Weights of a small mixture-of-experts language model, trained from scratch on English Wikipedia.
Experts: 352 squared ReLU neurons an expert, a softmax router.
Training: 267M tokens, 8136 steps.
Below are experts of layer 3 (counted from 0) of a mixture-of-experts language model. Rows are named router (the router's row for the expert), up (a neuron's input weights, with its number) and show model dimensions 0-127. Each number is 500 + 25 x the weight over its row's rms, rounded and kept within 0 to 999. Numbers have three digits each.
After each expert's rows: a language model's description of what the expert responds to. This comes from a sample of Wikipedia text that the model never trained on.

# expert 3
router:476504543494479475489491507524485476524517493541501483508530561508489427486488463483477490498483526473518494513491528514499520495476514483496499485520503496508503475471498488485513497482513550483472473501463495486497480516533517526477503478501468489482501539507597499509543444502530475494533499499495467505465516494487493508483518512474529527481500519489524490485528474525478457561515
up0:450485529486493463525493501522467506504488499502491499522527488514491480487402441516507466477479496550503458460481486557484499495499488471503498522503485528448527536506537521497548507501482563537460540472518526493485455528531520560478475514540510447535468483494456478482486515456472521475518521505528511496485491499510488515472514496520514460463507535512527488488495482505509473499520
up1:502490511511510479472481513500503545507473501471503519502517536452490516499463480495479460447509472475508541455499468494460504504474486497519470510522513498487500518498484498504499518528530510511519500495499526494447522478491480487466502418474496488495494474535482529497495491474541514494488534487499459502519487489457492483519459516487485492504497474525532500482527486509503520497478
up2:450453469472491533520539482467465477516458527535485485499475523496454500524479497499526505493503469469468461502496523500511536481519484452502521519519483522461491494465475479503468468503522516489481537505500562501468504502492546533477496488509566518523480477540541523531498471512527515504532514486521514489533520499492512521557493548495535491511545515552542508445535516478491475512523
up3:439477464493499527554500588532522520515483528515501528516482498533515493479477498499505511447482505526504485520512519473476475493464553528528535486543521480509520481497511566478546502494497500532528496491485508502498483514502500539498529486520448521512477523505492494531530503473491500486507481501538509511505502468501539499511529505507499534508495458526509495479522495455528471545515
up4:482490494539475510493485519478453502512462504506492486548500494497507496501465501510478494515487451482511477560495501536519511480492463521524494565468496519492488541475556467501486488509505517504496460500477482504491452443524511469522471511508430557481487486487505501510511493521473469473498499506494527480530478498541510541461506493538533496503535516489544462464539483499484496518518
up5:452509483487499505514487508541513509498489553516478524507486501498484529504509509472504529536520510485483531556506446518489476469421491562505523475504515534500526511527517504540506518524457497501487503525510532519487505517462522520459486503460492469516528538514472506495518515469477484556503500515494470478544516461502505538504491477487470496497514480513506469497448474473524546482494
up6:503490452490507535502459503479474500484508495468524469451490502468489536502522480523519473503508510491526515509491494492510465493495506476545540470509511499522516485486482453529502490490476504486454495466477549481537530513494529525485544503549488497547518503546497454508493420515500542469509514497464545514513536531510490485491504489500488492526502500521488487522535486497488460492524
Later pieces of person and team names, mostly in sports tables and rosters, such as Browns, McCarthy, Boise, and score hyphens.

# expert 4
router:484473514563502500487488511517475473560490517542525472527523532540487478512485463508517539492468516479506525518493507512506549497460505488496481458521504562496481464513493501507551514457480498479492485488457503484493507494520478536519512475478497527505450492546561517532497495508538499492517479496492496451450491499461549497472540495560516500483511506520522500481540500521521512496519
up0:538514485528482501477502460463494516522465556461495503488487477482467534504478480494511478468504490496504531517513489523475490473440466481502535482509498474489515478504496494524479513508500545464502481515486474521516517493503521527502510461536495490526485521542480474511505497446487463490517481493457475527495537510465541520507455469492525497520543470524515493512540473505490493460465
up1:486482528538538518530477426517513484459553514515493488522526524512469501488489486456466490510476482492515513515494509511526543491490512528500493491456529514512500470506502548497504499486471480496534489483506520499490457503519499553532554517518515490447449515511496531445519485486491500519490513497487516484495518474501513491482509504461507533495501536513515483463459510485526480517511
up2:521506485482482512455483493502494496538500494509528496517486560505524480497529476484476458504500514468527494487489489478528471480481550539473520481534522503526510500478476496502468523496523488506488498477503438495484490523479517535495513476468522528487449513533530507532490503496506471536540506511539493477499501494458477476495496500529497488487464533528536525539511482551516513518518
up3:499534494515531536537453527485501456499535491513494525530486488484490496488540489478488477489499496486518480521514473516518509495443467529529483522475480563514548510539458492441469505513522469506509469491556509512485507517541516547474490474469483497524464517464507496459516522457472469470503495486449545433559519482519519479506484526459518512480507504489478459545474493469519514504525
up4:522474455514533532524500518500486487521505492519511505479522510502485470508478489497478499505453507502489486487495504483477472504475531490508464509511473558507511482505465534442463484522520504446525485512479503537485508504503494479528501513489532473517498494534445530468528508495537531562523478478474450462529501542502507502520520481511476514484536486483510505507472482496478525502504
up5:492496512442483538470470499522564497520530480502533501502522505503481511506502468478447512477491512487494479441494519526495517517498481513537537493558499525546483520486549495493549496502541538491524473508488516497491507492469524509463522525513489498499474495512498475467486436510471511574506522476514539445535503459464522518490517484481511512519532503465500498508466500494521460511566
up6:425523497463489501480490480472505457517563493496494513491495485506481470506487521457520476452494533434525494526515552541542503524457543499480495489546508506471501454503526493494487487459493516474499504465494494540518460506471502514495518485527507476471509530536496504504552495511551514503545508524533509487481505492489555548494522484476475524520524485485453478502492518520500516494508
Table separators, numbers, country codes and positions in sports and election tables, plus "with" introducing a score or total.

# expert 2
router:504483520464535505507479545504482493541464520586480482515497480504489477549491475524502502462471519509549502504491494483504514522472513467501488481476521537509509495506518508505540540495501565454488480528512485497504499507519498540506514498497454538468478475469527497468523462457522527489488490497497475483494501476516526472466482519494502497485524526534539482523517508520530503505541
up0:492497526461481472520491521480516468478491522528468486482507491500459466531495471532525491481532516500532508460508502490485507504533489467473495551489556448503492517485524510522523475523501520486482494541486445549496512494497489508508534481525462442483521488476548459463493491480524509503482513457490476447485523487520493565522472507485535474507559528542524489491534484510527494494493
up1:499519506504524501512516483514518494485532464487515541499545558516511444545534496470502528554459545466507446481510484514502524494493514539437443506496517518523529502473497483533518495447457505507514509469494477526504466574476446493514505461513526488498516565478513491549555489514467535535483517509520469517515484538489503517484540511560566536500501501528483525491500503479433509500503
up2:499498503503521456526490511522483471522491533507503457502478475449507503492494495520474470485495526497520485521466470504498505491501533549488499498515468476483544484493521502516501550522491465488497500500484521479464495544504495523491529498535524517517496533497502484532514468494481495548518505476484476490524459508512550507462507518479501495527495471470510453487516519473530488477491
up3:459543509473511480494501512494516495516480529487453485481528538492504522478494503499502471536519502513479447464473538508555532522495521466494519502519467538519513507501521528499491479459489467482449460469451501513467531510568476488485472429486498513498515455537494502474497517478504500517531469461505497496514522522502504469494485470464552497484562464489515510475522478493491508525523
up4:501506537484479485521495493493517511503491498498520497509531482495510487486500480450464454484488512453527520480526540499469469484517489511519491509504488530503501528483473491458492498476552522489514525476508512500552502511508487531446528488500487516509517523502508509481483463527524484524534498416491473519469477486511512511460537524449525496498522475517466448510525532488438518501576
up5:535524464519485523546494510483482449482520482544472477529511484506482482483506501472521464515519498490498471518553493496477497473500474500477507501453530517492486529541483509518505500479522494468497518513484490527488462496543525493464476475499506513512455531505497525495476492499485541495530457464502522456478476521482504546491527531510458531517518461496516506464453509505562515461525
up6:504485471500517484540535510501431525502476496487540491485514460488502441506509485539476450494508504516508481543489539484542481501487530489551492564453500479499509454504524523493480529518558515498491535499495537488539511521492540520522500512477517492519486455501508535446549504478485470495529487549487448481522500494493481528454489490510484495503528475502452450456489516526528469546533
Linking verbs and words just after them in descriptions, such as was, is, a, became, named, known, formerly.

# expert 10
router:515465470507522502507499531539481457521496544527474429496501499497434499501466478502512512489472509498529486519473487519504529474499500514517519518505505517533508481492528515522539561506533515456503504526482520517511488502517540536491503484552505506485465517511541543462502469489484520523518456498496475484495512496444520475457505542538488511470508529471557486499493511540531475516544
up0:521523516509468511498486528468466481519468528478509479476449469541526510461462503501500481509514496492531519517504525521541512509493479488467457517493558516489490487519486506500479513509545498505506487455495485500501475508482472486479483458511490466538441448527467521513484512484453469491504505482492521481512501518478530561497515536535479506499532507525502514466534527538495508537515
up1:466467487500495493503532519464512499477480540473511500508484515528477502490511512550485524500538488460514502527470528492496434475548493492503498503493521549516522459509522501513478513500543499525533484476481507506505467524529507565513537472399510516468507449511538537499467470446477513511505449502548502489503507557487546504527494492491520513512522526498476487527513521526543462485498
up2:527479506425472533465530490485444477529490520542507539532503487458513466492517516516510482567503493483485520481496523489451505533483540502500489488499496476503506489503450473523496510463512507496506503449469452476451487454496514508480467429481528550481483474508494500541510511490508457514499468487537483458531533530496483475533566509514485491541496498535535510465524525515474529512499
up3:489477487546517486493457474503442487458487504483484514496466513453475505497478449520493506545496538447510508510486538535502491496491525506474545483513545531510499468527509471456466467503488475501468499497511491497479442498506525553528521458518522457555489523540490540505526509456501479497534445489476492491519489498454487495530467492499509516531489501483497509499483467514527483528484
up4:497500488509528452521532522436542502477500549521529528502442503515483500507529520514479523478471488490476523505471475502520516484502460490502467489507487511510509504518507505507487508482485489478516533444523478452486503445508491505528522499506449533500494503517540499522504490494510478484496472516505479470485470502487528480507481507519501533458506574524497478518510505508492495513507
up5:495528472512471537490514495512445520481521572495478495496465480497429480491528472532494523482494499483492521521510523512489491526526469459496473513520502524495548483491485529458511487513474558535433478482535427521514533520490467498483516450491455478469514546509509512519500463490533526515515554492492506464487545517534527501482509499512490542521483500527488447492517541503489495455490
up6:536527524519488463471512480518541519478504499496508485527463516496497513495506507544489490511496488513526494485572518528481524522506468510509488535503472505504535507487507496497552504476488521488545505516516455505546507531545513501506510478492514572504484512534512533498512501499502520489495481471512514519516516501542474491517483449462469480470483474518547457442502495482491519516503
Prepositions and the years or periods they take, such as in, of, from, during, until, "in 2003".

# expert 7
router:465473498486506512529518490486486461502475541532475499519481518483456436531478468513491508502492513483511462497497513519509512484454520508528500476495503508525529475493547506530502496489474533508477500502459494458501461514580526524508507467499468566484490525496549528507557473451513489528490467500507496436511557490455536532487507490519527506468541528486490483473535493518539505537504
up0:470518514552498526523476519493473491496482499461558518473483472477505471468518523511472455512480548468504493503489514476520535481498501493487485555511517475485503492439533474474491525500527486476499447531495506478469498511463502527486561430489503492497454501521530525486547501491512561469500494503549509483505512503510502517493460505496509474490478483475497462516512514511503497514514
up1:487521512506517479549496525467490464490488537481525498474517549522465461477492444515499509425496477499525569510565519487484487499511506531509526480569497532519520490494534531524511513517478526487484500511518454506521513521502517529470530432490513501511471500545517522512527508465491486518492545489514535522503489484501503473581541507525539519494513554474497501512485507509484454471537
up2:448530490500507514492499491538530490477521525526520507476494539514476485514458457496474527499493491484500504514496478486527439485509455493486516484479522527507541493506476489510495537559541453517515473494474576509498507483552464486495523500492510479472505500510517488494513505464480534481496489515496450458498509456517477473519519491529466549512478470497558488459474552527453530519503
up3:508435507485519507510522512496509512523458544432476495491526467523479450483521481488490491480505470508454507497494505491505466516521490501438480521457501542484523429461485480524496504491488523492503501524490456499523487493498531511530497537471533462475483515489519509458515502511512527501513544480489469513467485510502510516530533501518501487459533498509494508539486519484496529501476
up4:511518538504514514534505500494477499493536450495482447502465466517460523502503490470491507500465513520483503510538508491532536512514521504469496498484498514481485455515498544477500543545451481529475480492460498482545493499499470518521527482457504503534520491478519487501535481470472522495488494511561484483492513510513481466491454522503504514503504553477488477533479549505465513536500
up5:482522471484538504533478534520510482472562512524552482485467428523447506504490509490463480501421509505500476502539526536523495478468529547504516513471534496475533510457473503515507529471542516481486483484434527510485525508476565573476516495550486525513469480516494516503545510500486530498499456510501472493525519505514481529479509480534486466489518478462508508534462500537492500507524
up6:509512536485502474533487543502517478519533524519505434456505522480510501524425495447491574500505531498507476518475519510478473471507476508490495506488517521496514478515495535532516506495515498499511467536546521528533494530541496477524500537515537474496482506494555523497489526481489498486507494497435515503495466509509464493471490521500495537451534491463465501484494470509494539496486
Endings and whole words of nationality, place and domain adjectives, such as Argentine, Indonesian, Moroccan, British, social, football.

# expert 1
router:469467488482505475485462529529487524542438513505502468499503545486447455525488479473527498482497530501501490526542504536479494481507505485524492507468500560518514470500513532511515511489491575497486500515467506474504474514537507510495475476527493505491478506516540510497516486459524482499517478500522494458461520507497528539489507496531502524508509512495507483462534482524487483517511
up0:475487499501453498540491477458496513531523474523500463498514486512514500501466535481470508436476513538495461487520489533469573540474476479452479522516479475477526503525514480497523494527535493458514460499468462525520492509503481495492516495498490502543512513467508491526475462476458476513504524489466506494468501484493499498496498529459486468488498573477519518475495504495538503522482
up1:505490526515515531479511527502503479510487482463483459468462460484443514560502490530517503519460523467476485500475528461584516484525504470511492477523496461455473470519490517528472505509500477498479517508529525497498517508471516529560547509537453501525501534501512463481498447457513481516490524525517507506517502538503566497460480497511469523528509496451469504503470517503510547507475
up2:453513526488474519463491541504496493512479450524469493503480491449487482499490481507490515524507538480486459470492499491521531507497540483502508513450451505494494508527541508513463466490509489515510515421510500520501474501498527468504515452478528474480527559502489510475487510519517542536541511489550506554539476509491496478481521530528499476503500522495505445465486474542485474490494
up3:505460525529465483500532545482512504471491515475483504477489516510475554505526514540493540496475532498513487488456510453533476518497487525532528487541523515520485487482494523483501536486487497522523483514519447517488519477556515532518463497454517519503496478438502467490495458516500530490496491520544521474500488497499503517516501528552489478490510469572510479485541469499529492476508
up4:510497490473494483526496518489502509518469475522495505482506490515527512531513512500489485514478504513512526516504514458526491510520520509493442515502492502471529506475517472468497482478514518463505486475490477447485522483486457545511485524541479507506502473529491498514496443495564486488501490517488464495487498513523506443444485508542491487494491508492489490479523561517539505539521
up5:507506508533501489472483481527495508503491508483456515482493467463474513474466481489430520460508537499522473512472488532516514473522507579466480507514480467493505466474530511506535509535500483439502502510529520487507493502456497487529502491547518493525489534482496529509498461481544527564508467520495522497498534497497489477499533508500496468494519497510512499536469514506525506479514
up6:499538515493505526524479479501486461499529528514503477497511488509499494526502443514502480506456484508498504543517479506475518514474517499470488465514485537510494502511513464468510460533490470497511497486456539558498509529451498496500520470504487495505485509555544523474501530461484495454498475490510540461508514471459521517493540530503521517457500514500470521462469550542543530520474
Final head nouns closing multiword names and terms, such as Agency, Society, Act, station; also coordinate seconds and compass letters.

# expert 5
router:499471525496528476515479500540452506509512534520522462509470551496433449520471478519487514471468513479504486520517517505513495497464515499485479504500525530496526490509512538511519504490514529464477480478485507469519476517503519518515513462488455508484485524488565537498535473460507486498534492499499498473487538509470517484489506540489500532469475529506527479496511465509488512517536
up0:529519501529540460517492513503495464480492484554508478529491452463501551526464515504485503466527546487535502486479463525523476478491532507461489490467502532501543462522483463518476494513527468508501549475493473517469498486511491544498505529520503501466532492471517496515524492525513518470471478511525505504508522473522529490483479514519477429508508484484565535463503488531529521500496
up1:524451515497517504482518548501513476520510498521530490533496490492454462494493523514502510570513494515491457470502469474540500535557543530479503486477478483484537482501515497518475526493515515484523503563486495520486494495487524479525438492500507451479455489479511490457494495490528480526492512485527494547538507509496480514457476498528512522519490507503545468473499516494542470490523
up2:468506451503537536504448506518502522512465513520513532512504473509544532489456458486514466502475472449470508497540506480504479500503520461458539481509505489481493460511503488474479519499498468469515507497491518506472469485510455547492496505501537507476489528493513518507495515510481509479505490471572468509474497503512513491492515518497506521524506500498466503462492497499529508508525
up3:499513524498455530481420512517555463518473492492513486487456501507530526485504495481497512451487530477509480476491519521489482467491469514500526527525460567512504480492475527468495563513491534521523453471535518509482475540518490459490548481492556491517510506540518517515477512502467528499495477473539503514496502525532524433492500537515470493491497522499506470483536504492489536446506
up4:467522512530491490528517523493493488509507470506481503474544500494508480542508517553495483528485465516513507548506545512499473516484527550494495528481507504533511507545485493442444459534487503494493450486473512463517505468532480509508487475461456522486503474495476495542569474508492472507441483495500447496515531506508467485499499505504475524503497472505498503496521515500502524502513
up5:517560505490518501472494485551523484500498533568435436503506461507507496496522462484489530506545483469495533480504524506454471495514509460463505492514494489494502469476496492490493517505489519465474449463518516510515535489506468503506526512509496470486519529495505477483485518467489534481480473488522488500485496511489513470472461471555539491455507518475499462494513556519509531511509
up6:473483502506485477535532505466533474482485520510528499476493527498491440514501493460515517503521512504492515507476507506541500512493447541523474515429514479543510475487500470506525509506481543507524442512485554492499535501503536464501497466454473476459490501480490525528473470492502520508503444496499479509466545462493483542533524476506454532513473484499529515465529497493480498506477
Lowercase word pieces at a word's start or inside it, often consonant clusters, such as ch, sc, kry, vap, beheaded.

# expert 6
router:486452493472509467509469515520495466571477526510510461487504480514457496537460473505529482507452510471521474515518508515525511496490545521478490515472522500521480478498503546495495477466505511461485467467470512468510511484500499534517493430503484478498476500545549541498509450472562501515499532489517468500469532519458547493484521530531510515511502538518531496453528516512509497499554
up0:529513496496493501434482511490482506477539533487512459505507503519492473521480499474478496483492501521479505476491479516471505464521524530519512550498491491556529518498492514465535536574500525511488496503522450504550516499515499486526468505479503498481453534536504550489499538451517564498503481561505506454517487513479490512490516516519509520484496527437494499564517506471484480507525
up1:499482511522465489524501505506469472530505557499503483509510494478500480484499501495503490485559492505481465536518516517528487523491509510494553529490536495458513503473489504484504529514546524533491520519493505506482469517493516507502474488486498556538489549486496544476476480522478505507485470498472538497491517551507523505482484500530532482498508481505520514503520521509467493532565
up2:507534521521437530526483534463474545501519511529517483511470483478510456498511516497502489503507478503520486493498557524519514523510474492494465472491519468485529494482493465531520492489513469512549504543517470459504477509508476504504515521524476510494466486485512488503515498494532543508473516521535493485487495498537504496501502480502492536454545536483530484480511515463501517522457
up3:491501483481519503503472491485537527508495479521505498515466492498431478541533472493497495464506503491528486523480482475483480516518500475492463495548499505483497492481482488544510499463517501518484472554527494506563501479496522491513523512553485485495527465462501519499493536517490465447475533500493522474499544510467490537503486461476518546479499576480494474539507538493505529478470
up4:479527456547485505526473530518496537516510477490488554482551484499485479507541528504520478473548490531545492504523498507487525488525464491502445501503513466465484493507484528467499503526518521447498503509483511507471484532455484507496478498510486484490471492528496519494529488491519524505492493506527496488518533461488497489499486501501490524475509473494513486454523503487517474472509
up5:455482456476503515521486504538514482498524540482478495473476533489489514512466503484522515532519496466532516495514505487479503488450501503526556468510495496517552504545474522538541499490491477467405475513477493495532511500508515510508524450492482502508504515494486479538540494480514502538470508474485531504498474523486498522534511451510515533506505500480493535538505529493473479466514
up6:482477492498494500553521479549506463490490511479499519483488513505500496545473455485531537532488507476480480534472444529507507503473521528513532501508515495505522496501497490497466471539536498520478466488499491554519498469523514533504502472482522521493499532508501505443493525484500516553543513495488485491553509500526503525497489548463500542473474467451515454489539504532478511491468
Commas, periods, closing parentheses or quotes and heading markers that end phrases or sentences, such as ")." "," ".".

# expert 8
router:550477496480443460487460534500431512510412485513461457522481512515431493512490490505498518510499517480528498521506521517526513505497529517504492541511530551499491480451478519474499521491449527495494503480472506501510460514542484510479485482478480488494486503534509493493515482514554493519544501536513494486468488482482515500489492484581505531516540512486521471467508495531522496518488
up0:519452494487520494505535530452530424492512525499484514508533480486485500511500489477499485456509459488532482457499516507510513498444532458470483519536509485502492502522480511485549520504502567521490481521492538521530494483492462467461502478570500475478482489578496497471472474486513482525503460460488529475480534542504502511464488508505502450481565534575487476510486525475506487501507
up1:477506517448503529585492502477548520510528573500550520483465483507467503474501506485467534494492487442478508496496534505502486449510534461492493467498515537487480473533538487472532503457510517501488535497508465499545496514495490505526495515492491476499470501495489558485458473519499476476499502491508485485462497498475528497523480481538517505523525506497504513523519563512524496501531
up2:461512525543505515455483555504468484492499547494495524472511540474519505500508520464490513540457513529480440466456498489506508494486446529475467463500527500498587479481497511463489493469508529440515448441505517481476486506533505481503529491517468469509549491486521488452519456492527536547543484521490506543571495479472513489493496511508489519488476507479509448475493517512519484526499
up3:473519495503553510524467539514502489508488486500502497499474515491489466514531457483523478505470520500494503519506463492506486485498515513497492525467521514548541486508492489500485510514507553505490479523492513489499486470528517498506499493518486517481465510513549502461497483439525530514475472476461484469501513495453538496490489562485491488512503524504521485509526520542512493537544
up4:453524458511500464545493524487482518481510523483536478475496497433500500517495478496506489507520478445510542471514499495527517493476489477522497474512517484486516474532467522526440493524500489471470502469486510479482483504501515553497536489524478522509440479549513505486540518492455513494490494489474512511564495503515518535485508494485495481490540474466507476500480489523530468507474
up5:494512487491489508484561518491475482482464520506485492525528518472501471481507466472500498486498496502519508493476527491504512518517518537543490466513487527536512483534532537538498483499526521446486513500480483503474478498479493527509538503538463493478474474501499467464468441476508494485483534517452479483530508503529511492505515498486526467496498522509506434532503532481476443566479
up6:471511510522487474505473470545510528479507521481534539479535555501505482510520483521482505466494507496512454496477542487520538475503450511529481514483519477493507489507534439471549513498451502515513480510511481515460494508489500510481496499521490517498492491437509505498496451470468513490462470485515464512505479483541510479515538509511507501498529531444479514457513504505462486509523
Clause-linking words and subject pronouns opening clauses, such as and, that, which, who, where, he, she.

# expert 0
router:475476511472515472474492485513455492531546521554476513505479458479461478522495484484477531494483519502498503517538507512491507464469528498508465501486519518510505438482500499524527494501510505480482455497496512483490483504537508498501500490522450500475433493531567518517523462486487500524557503493490470484452525481469534491449503512531508499477517512501498502493520555510479490499562
up0:534517530492523486456513541488456499494494536456518519527468515521452505491506480505465529512487470507514484476411443520524521479483516476514466509500494513503497474469562501473506485526517476521493497521441503480499512486513504524532455490509530503484473509511526496516503471467494497514517527518561508453533528541527500514441477509495472492503538487472503486479481516502555503475499
up1:484468469521523495522494522465445508537481515462496509510497474503512480493512476485488529487483530498487522459467492450505533546479484489502478482491519494477560470525485504549499511517484509536514471550530494471520513536510440466522494489544463493475512504506499526447536516455524490493493513477497552511462521454509505510509518535480524459504505499496470498489521506480536528458512
up2:539505476567504524496486523510475511505480532500497473501502504547475467461502468543480487477509504439506503522505503539495504552536500534509518443516538500501522486507479494502474497455505514530517503501491491535472462514497500526542486468465482515513471486495504501515490513456537488513528495487434508504513479493488602530485501491513499511505502494534488462521606510515512481481490
up3:523524496508540479485485483553522491492479499485516492487468492441513536542466491552484477486479504495518528490483455507493497521477482490536514519475457481508476476516502539503506511511468466480500493514495505497472503487490534525506545512534520491493497472566498497518516492517487513507522501512529460490514510547527479509475496485480473493516469488530478514515481483490493497482492
up4:526516470486529483530482468482460513496443487460519466501539479494508513541510533525493440451507501479556502506485495524506483483530488491513465494507527505495530482510487469492484468484459470442520521522456527487485527503501504530466486497490515483429528480471499483478511499492503474464494498505497511507524515559519473472496480518498529471506510521518469485502520475515519509508525
up5:530523443512506476491493492486512471503491502545519489470519497579474486495509514502495485505481495473471463431474514483534492525526501524499470502532456537512505512510521516445487501510511528491549497454540539512500550483498499499477437478456541498491462484510523502461521417450507540484513496545478522492496458473519505478481535567498501493530475495524504504524528522449508488501539
up6:486472525483495542542510502460492496497488502499536493484505489522494497477508443498495488525498516488488521448499486488543470501511536452463506478515527493480494548536489477528476475474514503485502467483511503488495480518539514529493479480501460514483491497474419471534542486498497519555502496460532497519491467460456489487503536452472536517508525485504491525487491504482486512536456
Opening parentheses and the first capital letter or piece of names and words, such as (novel), Walking, Kerava, D.C.

# expert 9
router:525491497506514448499516495523468480518455511516491498513499546489473447519502472525484507494451520498510486517502485545516491474484578501492459539480503547480515474471514489494526489507496523484475474499498488522518471535500519519505488476487475493466454465514547516493514457500487513522516504487498475529481517526488541475441502508540499526459519494478532478488517543529494455530536
up0:498482506468523569546486522488438479492465516524490482514529489512456469475519475486514502480498523508529479528501503454487503496497442512508451492500551546488463518492521523465488489470488502483503478507485515494509505534545493516473496477496463454540451520492495467487502498468513499489501506479499542481443516515519560458500541493509525505489510552490535506513502510526479491455504
up1:502504494483533466563509465507541529518479501500473456516504493476502452520510524474532531489508507470493482487518460492477541504543535462519483517471526513512531500500519503540472469463521537463487497559518505499518480539503509476476461513515485499470553500475494504562495491504567501473511511488494487513509486499501508499503488503499472526519489559479513544518474504505503487506539
up2:500535479543495505551530514536477512501519482491480512489497458480487437533487472480477515481499549478504490495471483515509480496428509535493474483489553500496501499520485488524515489517506494498508487487498498522549497508510517531488526484480539514474467506540523489494472537493496514534509505510509518493521534507517487507478508522476481479500498527456485471482485517526488529470536
up3:484485506498509513509498492454467472547517524497501455501517469503442489524498477498524497515498518465508528497509534489499498519473473531527502494478556513513516462500501491500488483512487502515503485491435475478463490515528488522488521481561486494533525522522525473494517477452532544522521485504488499447474512476485528492489485499508518498484531538528550497470528507495513508520549
up4:483480490488532502501470503442457457486497498548523464500556477524489515502480514511495471482507526447491577535521483515505513505506485486493497485542512525526509454549463482460472490493480481498461526497459532509445475462509547504485471519516519441487511530536506475550547501461543499513539493490472489497481518504486512472482487503472466498568465510520485515493530525498543500483460
up5:510480534463523503493511496541517534499501504509505500459497508493480511543475488457497470486459512525462525522507494501525538504486426482511481510503467496534523510502527487541517501501471531437496534502523557442475525460494485496555506496502486496497528492514536534498482486536551475482495495487452455507516539535510524520487474505514488483491522516525467461484534495460512513490505
up6:479494497495512492528465499481467471501501546493505452481520486488450447497520451551500508497465540467525530479522500509556468520471514487516496472477493462517544482476488509517536522519513520485497487492469493484504508486536505531544517458510502505472464515490517503488536486464539518513519465486532507492465508484450511496475499501527514508485518521470536503469505529503537495490510
The article "the" or "The" and line breaks, table pipes, and heading equals signs that begin lines or sections.

# expert 11
router:471490515487495467522505501480475481530481515518504510525493478510437459513483452514526485493502544507499511522519473495496487516492529501498518495508479507529512489487510502495503497483475514494480487503473475477506516513506538512488515465501473469482491508530594481520528467462506487535520474468495482452506513516479550505477489514508508527516480479500498472475542540508517494486499
up0:529507536499531513531475491527509534506521561488467495474499470531482493563489518524504528499508491473478461478471519521542482448476508476559516481468489511482488494532534513477497501489503522461519517484504492472468507532491494530494474493505496527491500526539496522426478505517493521459518487483496512484483530482512542531481552514513535514513535493501481491473489492546495501473530
up1:466508499491493479504496521525485467531487524491506489531498514514473462541468501522475515513472499492501471510490536489526522468472526485503478557493519522502483489449533515473507541511503548502540494527465489492503496490525501524514504490525512519494426520499536536493505433498543499524506485538513486502476507496483544496480500552517510501460533549526549488466511500520473470508570
up2:461517487453525535547487501519511509472484518491549500496526519476522471502457466481500482491505500472507497529474504512499493510460509519445484456488519497484509492506529521469511511503512515516550494465503474578528478503509484493483504539488540487548461510500514471490508480498498473517481489521557475507526483496529535457497510561523528464503549516511545483493518531477576521517495
up3:516484484522500537507528516520464510502526490473510471469490509518470478512478478546478496523495513533492493482494455525481469477474515473502510449537503495497445501479499527523530528508497459497511486530506491513503478508497517499489504505502511459533488504524516471496488467490510499492491518537531490527455487537527480474493479503502536462492521514511481516509472524512480484480522
up4:460520530469481533506525515470536508469546483482493497497507532502540472503485500471490487493490504455511482454494488475494487475483476515519539455470497505523507481491489518497498539493493488525466509503430502523467490526503504523527484487533486486468504535471512517513542495498458579444540520474493463472507510466517529524497534488491515502456539533452499498519496520485500485508511
up5:518489543485495495529509538497492524495463481505445473471528491456481501525467486489542521503488559526534510482517525485495482497510512490463461497492488521522518479522502497498504500540481497509462493509480529546504507493541506480540487554507433489559473491477529555492468478504500509486475498494464511517510547507529480472515521464483504485508501502524505481431517520483492506467496
up6:513518539515542471537493474497529472521526490543488509470518516502529503512456447496508508535444528487537516541522501466530485459515504527478508528481495523535455483438504513488504508465471490492502501505505481497500464523490508481494520494466504481482472467461527482494517478431478471564471491524523487482488505482450492485500470526501510482486501500498479506508514573469556498487517
Final pieces of non-English words and names, such as French, Slavic and Portuguese endings like ges, icz, iva, plural suffixes.